{"d_model": 448, "balance_loss": 0.000593, "lr_head": 0.00887, "batch_tokens": 65536, "seq_len": 1024}
Below are experts of layer 3 (counted from 0) of a mixture-of-experts language model. Rows are named router (the router's row for the expert), down (a neuron's output weights, with its number) and show model dimensions 64-95. Each number is 200 + 20 x the weight over its row's rms, rounded and kept within 0 to 999.
Before each expert's rows: "raises" lists some tokens whose logits its average output raises strongly, later layers aside. This comes from a sample of Wikipedia text that the model never trained on.

# expert 19
raises: "ç", "ft", "ct", "ix", "ited", "its"
router,207,166,157,191,195,221,200,212,196,187,215,213,193,218,237,165,206,166,194,181,229,205,200,192,206,174,245,196,212,223,193,206
down0,215,211,213,192,185,191,174,200,161,232,173,195,223,200,221,206,177,209,208,208,227,181,223,203,211,227,192,198,209,179,179,232
down1,186,184,218,159,204,167,177,207,184,211,213,188,196,206,162,196,197,210,191,202,195,227,198,205,216,217,230,187,188,186,193,181
down2,184,208,167,202,195,215,240,190,201,174,258,207,210,198,172,227,203,191,199,190,176,222,202,168,215,161,197,179,175,212,209,215
down3,206,217,219,202,183,170,153,211,191,221,207,196,218,176,193,198,187,209,190,209,213,193,221,214,216,212,213,197,214,167,198,214
down4,221,197,157,209,197,187,224,182,178,192,215,202,236,210,161,165,152,212,191,176,191,212,209,200,178,224,209,199,181,197,228,168
down5,183,180,252,168,205,188,204,181,196,168,211,213,195,208,180,246,174,208,185,193,178,222,182,169,198,168,222,171,200,195,189,225
down6,241,190,205,214,184,236,223,201,184,186,174,201,219,215,208,162,233,162,202,227,201,184,193,166,189,191,175,205,175,204,192,191
down7,210,188,184,177,180,242,178,155,181,220,232,182,208,224,233,215,229,215,216,180,209,190,209,205,179,221,239,183,185,181,203,161
down8,201,228,174,199,209,189,215,145,223,170,189,193,204,203,157,217,221,207,203,189,199,195,191,194,202,228,192,176,184,173,194,156
down9,207,190,201,171,197,216,175,213,165,227,203,184,196,207,223,206,206,220,189,203,176,159,208,212,178,222,241,205,204,158,186,180

# expert 6
raises: "th", " episodes", "0", "′", " Apps"
router,256,189,201,205,194,173,202,197,230,213,196,228,255,182,225,199,172,198,186,183,183,217,221,185,184,194,191,217,203,193,186,209
down0,214,251,231,209,194,185,194,212,214,213,208,214,201,185,188,187,210,165,198,232,233,179,215,190,224,195,191,209,198,187,197,212
down1,193,222,194,194,208,174,188,183,188,152,209,205,225,194,236,165,264,188,193,194,220,230,187,200,233,248,210,202,217,190,185,175
down2,203,203,176,140,202,204,208,199,196,219,228,180,201,230,235,250,209,205,197,178,183,190,168,179,158,206,209,203,192,218,213,189
down3,168,195,219,208,190,218,208,242,182,250,183,208,196,212,195,171,175,190,199,234,162,177,175,211,238,199,217,200,196,234,192,199
down4,212,184,220,146,183,226,219,214,179,178,223,172,228,253,212,200,215,201,193,235,163,206,197,209,187,189,180,184,222,191,193,196
down5,168,164,205,216,189,247,213,266,203,202,183,172,167,214,222,188,182,195,202,183,173,197,186,206,200,175,220,208,199,214,190,223
down6,193,213,164,222,217,208,203,208,203,244,211,217,187,200,185,192,194,186,197,192,200,215,190,206,185,216,245,195,173,236,215,202
down7,238,185,203,187,197,231,193,181,196,179,184,166,220,215,203,208,181,210,193,205,206,213,186,191,193,190,168,211,210,146,196,231
down8,189,214,212,200,219,219,192,194,198,193,221,198,198,260,158,197,209,200,195,208,188,185,203,207,203,182,210,196,219,206,211,209
down9,181,246,193,232,214,206,227,217,204,236,228,198,171,184,203,183,191,206,197,189,229,201,218,213,183,210,206,211,191,212,203,222

# expert 5
raises: "th", " episodes", " species", " characters"
router,170,192,225,209,212,165,219,196,179,214,177,175,185,163,219,188,212,188,181,203,229,223,212,196,214,219,168,184,249,189,264,250
down0,209,214,198,238,205,214,199,203,182,192,203,192,222,181,204,221,174,217,196,198,211,145,217,208,207,163,192,209,199,182,224,187
down1,195,188,199,186,181,198,197,207,198,210,198,175,193,247,226,201,207,202,221,208,183,202,182,171,202,188,245,199,179,187,171,180
down2,178,195,205,178,194,209,202,194,205,223,196,219,203,202,197,241,207,215,199,234,210,245,206,218,192,179,219,189,203,231,200,234
down3,206,193,210,213,210,181,198,193,212,202,194,204,219,200,230,217,187,204,207,198,201,212,218,204,205,188,207,192,232,161,204,204
down4,203,192,210,206,173,236,194,211,190,200,225,201,206,205,191,167,201,178,215,213,186,168,172,214,206,224,188,213,215,194,214,182
down5,196,211,183,209,208,246,207,211,219,201,233,211,222,226,183,156,187,184,200,168,198,222,196,182,231,182,176,205,198,179,184,211
down6,212,219,240,167,187,202,184,205,172,185,195,199,186,220,213,185,200,200,208,154,189,216,189,224,185,193,213,189,210,194,188,153
down7,213,204,226,188,180,234,183,210,187,190,212,213,197,232,205,176,202,190,204,153,194,182,184,187,199,213,207,200,217,180,169,176
down8,193,200,191,210,210,195,192,195,194,205,156,219,214,215,212,230,198,207,173,210,193,197,243,217,203,186,190,185,174,195,172,181
down9,209,217,200,199,210,208,198,257,201,206,222,190,186,205,198,184,213,214,200,207,192,200,196,176,217,229,182,190,221,203,188,203

# expert 9
raises: " east", " west", " north"
router,204,214,265,192,194,169,189,173,185,178,208,197,213,205,164,190,183,235,200,223,201,187,186,202,215,208,152,215,197,211,202,174
down0,240,198,215,219,217,201,195,183,232,212,188,194,228,198,201,155,188,199,190,219,176,213,225,208,207,227,194,175,198,176,176,215
down1,186,249,206,226,209,255,241,234,192,214,223,182,195,180,201,181,189,231,204,234,196,191,154,247,199,170,189,185,193,166,201,194
down2,214,231,219,202,197,195,205,204,201,188,197,208,221,234,142,188,203,168,198,214,196,203,201,181,194,234,179,219,230,195,194,216
down3,228,196,204,205,216,192,220,206,202,194,176,213,211,204,238,209,211,162,204,191,241,236,217,168,200,225,251,213,184,199,197,195
down4,202,191,187,172,176,192,183,243,184,173,202,199,183,176,197,208,195,204,207,131,203,174,194,189,184,178,228,209,176,207,209,166
down5,206,215,207,202,174,212,231,186,225,202,179,189,219,217,184,187,223,211,199,208,193,175,190,178,202,218,171,217,180,201,221,210
down6,216,192,204,181,194,181,204,196,242,172,188,206,189,210,221,239,208,217,198,170,188,181,201,168,194,152,171,207,193,215,207,190
down7,205,214,207,191,210,218,219,217,202,186,216,221,196,215,208,199,182,195,193,175,181,192,175,213,202,195,152,192,204,180,203,215
down8,158,236,215,204,229,195,217,210,183,202,225,201,224,192,212,217,216,202,200,218,215,247,200,229,190,201,189,183,206,211,196,178
down9,205,181,229,202,199,168,220,211,216,193,167,214,224,206,198,203,186,179,204,176,186,214,192,204,177,238,246,214,233,193,214,205

# expert 4
raises: "ious", "ely", "ted", "ball", "less", "able"
router,158,214,189,192,194,235,218,214,194,172,189,189,219,202,195,245,227,185,198,221,202,183,185,200,189,195,190,209,217,202,200,209
down0,201,197,173,231,190,188,185,173,204,194,201,194,238,200,208,184,171,183,205,201,186,174,198,189,177,216,185,216,201,219,227,173
down1,218,208,229,225,208,238,183,208,231,191,192,218,231,213,216,170,153,198,201,219,196,182,159,172,150,217,192,204,233,189,203,206
down2,204,231,190,260,215,226,209,174,199,185,198,200,217,166,205,195,161,222,210,180,208,248,226,188,196,200,211,208,211,216,219,191
down3,222,210,226,255,198,199,199,154,201,188,225,198,206,199,221,195,166,201,184,183,201,232,215,214,188,235,213,208,216,180,227,212
down4,176,168,171,198,213,193,190,216,191,202,205,198,211,191,172,206,224,193,187,222,199,204,182,213,191,190,181,189,198,244,207,208
down5,224,202,216,229,210,259,213,184,179,186,221,198,210,210,166,156,132,187,199,217,203,220,243,211,184,213,205,198,226,220,215,205
down6,226,209,208,192,219,201,212,198,186,197,196,207,186,168,209,200,202,205,201,205,218,226,199,199,225,194,199,209,256,235,192,223
down7,197,194,221,215,206,265,184,215,192,181,176,199,220,225,200,190,205,183,208,200,204,219,188,207,196,202,206,238,182,202,184,203
down8,224,215,237,196,201,235,170,212,189,196,200,190,199,240,209,198,209,178,197,211,229,203,208,213,206,200,210,210,196,208,156,205
down9,218,191,221,235,198,208,220,209,190,194,209,188,216,208,173,187,148,197,200,176,178,245,212,183,200,195,215,222,217,207,219,206

# expert 7
raises: " this", " any", " our", " the"
router,207,185,212,184,188,234,207,160,163,189,203,232,186,221,195,169,213,163,193,192,212,221,208,201,190,209,231,217,192,198,205,188
down0,210,199,208,216,217,179,188,183,196,181,195,191,196,212,201,194,182,189,203,229,218,204,192,191,198,226,231,183,193,234,209,206
down1,171,185,184,189,174,193,179,192,206,205,230,200,219,159,177,168,227,208,210,204,194,179,233,217,225,203,233,199,209,181,172,232
down2,202,191,200,187,198,198,206,219,186,213,197,204,187,186,179,183,197,219,200,186,190,207,174,191,206,174,250,187,211,179,200,191
down3,190,197,161,199,202,181,180,193,228,198,175,183,229,218,199,218,191,197,199,249,219,196,204,207,193,191,192,192,205,230,194,193
down4,163,195,195,220,204,191,212,176,224,208,201,205,212,220,209,190,179,192,201,215,208,217,214,213,200,202,165,181,193,239,201,187
down5,195,177,218,214,169,193,232,185,201,231,185,206,219,166,178,148,193,197,195,211,183,178,190,167,180,177,219,205,184,173,227,204
down6,227,239,187,210,190,214,168,167,193,215,227,208,190,178,222,190,203,211,213,177,193,185,192,189,232,221,164,201,208,184,204,207
down7,220,160,184,190,191,188,188,212,183,183,221,207,213,195,227,230,236,185,193,213,171,210,175,183,197,194,212,182,185,219,186,210
down8,176,220,224,197,201,220,204,188,203,201,214,210,202,172,213,188,228,202,195,187,217,219,213,214,217,203,160,231,227,189,202,230
down9,198,268,191,191,183,194,200,160,212,189,164,194,224,196,177,195,176,184,198,216,193,233,230,201,221,236,173,207,221,164,235,231

# expert 12
raises: " the", " its", " our", " their", " his", " this"
router,203,193,211,207,194,206,190,165,192,192,196,193,167,183,278,184,182,172,203,207,223,185,162,200,206,177,238,215,182,196,231,191
down0,199,208,158,150,204,156,215,183,226,201,217,190,197,186,192,220,209,206,188,222,203,206,206,215,196,183,211,190,247,225,210,198
down1,214,247,189,199,198,215,187,205,181,202,171,180,166,209,197,212,224,202,206,161,183,184,178,187,196,218,219,193,181,220,207,205
down2,212,182,208,156,208,211,177,231,194,170,150,204,208,198,203,193,204,222,203,202,203,144,138,209,199,255,235,204,182,207,194,205
down3,164,152,162,207,209,143,222,186,185,227,213,190,195,208,213,187,196,196,199,263,211,235,226,239,197,169,188,224,179,176,224,176
down4,197,188,211,194,213,151,210,225,179,193,180,185,182,144,230,174,188,216,199,170,193,187,204,211,242,221,181,193,208,200,220,161
down5,209,217,178,219,205,191,196,203,175,177,218,174,201,232,176,203,224,184,199,156,223,209,198,196,224,188,182,187,168,177,202,160
down6,165,212,220,196,215,215,222,191,182,195,173,180,193,194,205,168,167,195,204,229,246,231,220,172,201,204,210,189,196,221,207,198
down7,199,243,185,217,226,169,201,188,187,169,212,183,174,213,200,214,180,201,188,155,214,178,178,183,233,200,189,200,188,211,199,189
down8,191,227,164,195,190,228,192,188,147,167,199,191,174,198,198,198,216,150,197,170,203,161,221,155,188,189,208,233,174,223,197,200
down9,170,196,230,197,193,172,194,222,173,170,193,179,177,200,214,193,147,207,191,206,189,178,190,170,212,191,234,215,157,220,225,190

# expert 15
raises: "ress", "ake", " store"
router,213,194,216,233,206,195,203,201,212,185,202,183,178,211,197,213,187,177,204,214,182,195,198,207,151,201,239,215,180,184,177,219
down0,221,219,186,223,178,207,172,166,228,210,211,194,205,180,247,219,220,174,200,216,203,194,218,206,208,216,197,188,188,187,224,235
down1,187,169,198,185,202,189,213,204,215,193,186,204,170,222,217,169,210,231,193,202,186,182,190,204,213,176,214,181,180,195,198,184
down2,204,229,182,218,241,196,244,197,199,157,194,203,203,189,178,196,190,212,212,201,182,187,214,203,150,186,175,190,178,223,205,193
down3,231,205,158,197,207,201,207,194,209,212,184,182,189,169,184,186,201,216,207,206,203,208,198,197,232,200,195,233,200,203,199,204
down4,207,221,222,200,205,204,195,157,180,166,226,215,213,193,189,233,192,185,186,170,164,222,194,159,189,219,183,185,191,186,177,184
down5,181,193,201,181,221,175,187,206,189,207,167,204,194,218,181,196,205,228,196,198,190,175,197,212,189,179,198,202,169,194,202,194
down6,190,219,194,188,193,207,239,219,185,200,193,205,199,203,205,220,177,191,194,212,206,221,195,212,187,221,215,165,193,213,206,218
down7,206,182,184,196,202,193,205,173,225,216,174,177,217,211,180,216,186,197,182,225,154,225,218,212,223,251,206,193,207,183,216,200
down8,227,202,209,185,194,180,187,216,195,181,199,191,203,181,220,191,196,212,204,208,191,217,189,190,180,193,190,202,196,162,212,212
down9,204,189,167,207,219,205,197,228,207,217,184,200,228,191,210,170,217,209,196,191,165,186,196,202,175,176,201,193,174,210,195,205